Experts of a small language model.
Size: 10 layers, width 384, vocabulary 22890, 129M parameters.
Experts: 32 experts in each of 8 layers, 2 picks a token, a softmax router.
Training: a variant of Adam for the experts, 1717M tokens, 7031 steps.
Below are experts of layer 3 (counted from 0) of a mixture-of-experts language model. Rows are named router (the router's row for the expert) and show model dimensions 192-287. Each number is 200 + 20 x the weight over its row's rms, rounded and kept within 0 to 999.
After each expert's rows: "comes before" lists some tokens at least twice as common just after its tokens as in all text. This comes from a sample of Wikipedia text that the model never trained on. Tokens count by the router's weight.

# expert 10
router,185,182,254,216,181,202,225,203,215,198,175,195,191,206,223,244,231,216,215,185,202,221,218,194,231,211,196,191,184,170,181,178,176,176,173,192,205,196,175,237,179,233,179,209,169,224,194,187,236,205,226,221,187,153,169,195,197,176,208,219,199,179,179,183,187,216,177,188,172,202,230,192,200,216,185,192,173,195,208,229,197,210,229,190,201,205,193,233,184,204,182,231,174,206,159,209
comes before: " was", ",", " is", " of", ".", " in"

# expert 29
router,180,193,228,196,224,203,185,231,164,219,216,210,161,192,203,152,218,214,164,231,203,183,180,188,219,197,218,200,205,209,217,203,177,191,240,217,211,234,216,231,250,171,171,205,172,196,190,207,185,192,200,201,215,215,199,214,204,205,230,210,208,164,193,244,179,184,193,168,193,214,158,187,218,176,184,223,182,193,179,190,238,174,216,168,169,195,194,187,222,205,190,206,201,208,215,198
comes before: "|", "-", ":", " ", "==\n", " -"

# expert 11
router,205,210,193,206,228,210,153,211,217,191,182,218,192,205,201,199,175,175,200,191,200,186,195,169,239,182,213,221,226,177,215,173,193,191,235,190,194,199,215,192,205,211,203,198,212,205,229,201,166,219,154,207,192,183,235,157,184,245,185,229,183,200,245,193,216,218,222,140,225,202,172,240,197,180,201,212,236,214,193,184,178,215,200,215,246,230,204,203,229,192,186,150,185,173,233,217
comes before: ".", "°", ":", "1", " |\n", "–"

# expert 20
router,210,196,195,193,194,185,196,190,161,173,204,176,175,191,209,212,198,207,194,169,187,180,196,211,185,168,213,220,224,183,163,200,182,213,169,217,192,168,153,219,209,179,208,184,226,185,212,209,196,182,219,140,219,219,193,233,233,223,177,196,167,228,217,193,179,176,200,221,195,173,195,212,196,159,216,202,216,192,202,192,208,199,167,208,186,193,190,183,227,192,201,185,209,204,214,204
comes before: " the", " a", " his", " their", " its", " her"

# expert 13
router,197,208,177,193,211,205,193,220,196,238,213,213,187,182,212,158,225,225,244,187,221,202,187,217,200,187,201,209,238,228,218,213,216,216,235,216,174,232,226,236,199,221,167,219,163,220,182,166,197,221,171,193,196,225,202,185,210,187,168,194,183,203,243,221,219,196,201,140,190,216,194,202,214,202,186,208,205,206,191,206,209,223,209,214,244,238,188,193,246,207,178,220,212,219,194,232
comes before: " ", " list", " —", " $", " −", " +"

# expert 3
router,209,193,196,202,198,198,185,233,184,177,197,192,208,236,246,193,179,215,199,212,192,200,224,201,224,184,216,171,207,212,234,219,232,205,209,194,182,197,214,209,193,193,221,185,195,212,172,215,193,195,223,212,190,173,221,183,166,186,208,192,223,160,179,197,202,184,220,233,239,213,239,217,216,242,200,208,203,215,213,212,187,183,195,197,200,199,190,191,191,196,227,183,181,175,198,208
comes before: ",", "\n", " (", "'s", " County", " City"

# expert 5
router,200,196,233,198,180,203,183,206,180,230,230,217,193,169,218,201,221,208,202,213,193,205,198,196,184,240,211,199,171,253,218,240,199,253,216,198,179,221,180,204,202,226,183,209,192,182,214,177,201,203,182,175,220,211,182,244,241,199,220,168,191,167,198,214,232,207,200,179,193,202,177,203,192,183,226,183,180,181,204,198,228,202,230,191,211,192,195,226,194,207,180,210,173,229,207,198
comes before: "-", "|", "==", "===", "The", "In"

# expert 0
router,203,198,197,202,226,203,178,201,210,226,219,221,236,201,165,162,204,192,196,220,215,206,179,208,205,210,182,196,196,259,231,182,224,160,248,201,190,203,215,183,222,214,194,202,191,227,234,221,177,185,194,226,190,220,217,174,186,201,221,223,190,233,204,239,189,194,206,201,212,167,171,200,191,223,198,199,201,206,190,184,239,216,175,164,181,226,211,203,243,175,207,191,218,200,209,199
comes before: " |", " ", "0", ";", " |\n", "1"

# expert 19
router,196,227,161,197,186,185,213,207,187,166,194,206,208,191,187,209,167,191,220,210,194,157,193,185,202,182,183,179,224,165,177,184,196,186,167,222,179,209,161,199,224,190,199,203,225,192,202,234,194,216,208,163,201,228,199,255,196,190,144,155,207,215,180,189,204,226,183,211,191,214,202,210,212,217,212,197,197,225,193,198,183,202,168,245,224,182,188,212,226,205,188,225,203,203,243,193
comes before: " in", " the", " by", " a", " to", " on"

# expert 21
router,223,187,206,210,153,226,223,207,204,200,199,215,179,183,207,214,215,199,175,203,204,181,204,206,214,217,229,185,189,203,207,197,168,191,220,203,213,209,242,205,176,187,217,195,184,215,178,196,186,186,226,221,184,204,226,167,195,170,179,184,198,221,178,223,195,209,193,228,250,192,197,199,187,208,192,199,234,181,165,165,196,199,216,175,196,197,213,183,206,217,176,242,198,196,196,191
comes before: " |", " (", "\n", " K", " R", " L"

# expert 25
router,247,179,179,226,170,223,219,193,207,182,196,191,235,183,203,248,184,209,231,165,173,186,213,189,210,181,208,213,196,185,205,201,164,231,169,179,197,228,223,210,182,176,241,176,211,190,193,175,229,200,205,165,225,224,225,195,208,187,171,183,204,222,230,187,208,191,173,187,206,209,217,207,225,215,233,176,225,190,181,160,197,196,199,177,213,192,210,190,228,182,191,195,220,215,212,192
comes before: " a", " the", " was", " he", " an", " well"

# expert 15
router,216,213,232,215,185,220,196,235,204,181,206,202,232,184,213,194,184,187,218,223,172,181,217,183,203,187,166,251,229,219,168,235,184,230,200,215,185,189,202,206,197,175,202,198,197,216,237,200,141,183,197,184,186,207,174,219,204,185,177,191,194,188,226,152,214,194,190,227,209,184,207,195,171,209,209,240,220,205,208,219,173,213,197,181,211,170,204,241,205,201,214,207,213,181,239,216
comes before: " the", " of", " time", " age", " end", " least"

# expert 26
router,187,225,181,192,199,197,212,197,174,188,208,185,236,219,175,187,179,195,190,201,217,207,177,170,164,223,201,190,202,179,193,190,215,165,179,192,198,216,175,204,193,193,169,206,218,168,197,242,216,213,202,197,207,206,222,234,167,186,194,170,217,201,192,197,202,238,220,238,159,247,201,205,229,210,218,179,187,205,216,222,205,211,155,260,193,170,189,185,242,221,190,209,204,168,222,173
comes before: " to", " be", " that", " a", " have", " not"

# expert 12
router,217,222,216,200,216,196,228,201,209,179,193,197,177,178,200,217,220,149,213,213,240,238,204,219,189,192,188,202,206,201,199,213,199,237,206,212,183,174,217,192,194,215,229,173,197,187,224,172,207,199,202,203,215,170,184,217,260,207,210,196,191,213,240,224,222,208,214,217,197,184,174,197,208,179,180,194,192,185,227,241,188,222,210,196,221,180,189,188,185,232,201,220,178,182,188,179
comes before: " |", "%", "′", ")", " |\n", " ("

# expert 30
router,187,210,179,219,205,202,220,178,207,232,177,205,209,188,216,213,217,190,208,206,177,201,215,210,227,183,211,173,215,223,200,235,200,199,216,195,201,217,167,195,218,210,188,206,218,200,176,197,170,200,224,205,225,214,204,219,205,186,197,185,176,207,164,175,167,191,213,198,221,214,165,178,169,191,175,199,162,158,198,230,212,185,195,185,211,181,180,212,188,185,177,194,210,195,211,201
comes before: " |", " |\n", ":", " Votes", " Candidate", ";"

# expert 1
router,155,202,197,220,206,193,187,207,212,169,221,221,203,222,221,166,181,230,178,225,217,204,188,204,225,207,200,213,198,188,180,179,231,189,174,214,200,182,184,199,200,235,187,207,210,230,207,232,196,197,223,193,241,194,190,210,212,163,230,216,196,179,217,202,193,233,222,171,166,185,224,192,184,196,213,191,153,200,195,207,230,204,181,205,170,210,192,195,176,215,205,167,210,203,189,187
comes before: ",", " of", " and", ".", ".\n\n", " in"

# expert 8
router,197,205,189,179,201,191,192,165,191,224,215,212,207,219,234,208,175,219,204,218,222,225,204,184,218,212,200,216,195,202,212,161,198,183,207,192,218,185,230,227,167,220,209,188,185,197,215,204,206,162,174,205,221,228,206,203,185,238,216,174,200,244,215,194,227,183,168,214,222,161,197,193,217,224,230,175,215,186,192,192,182,186,185,223,197,185,209,219,227,198,212,195,213,184,203,211
comes before: " ", "201", "0", "202", "200", "1"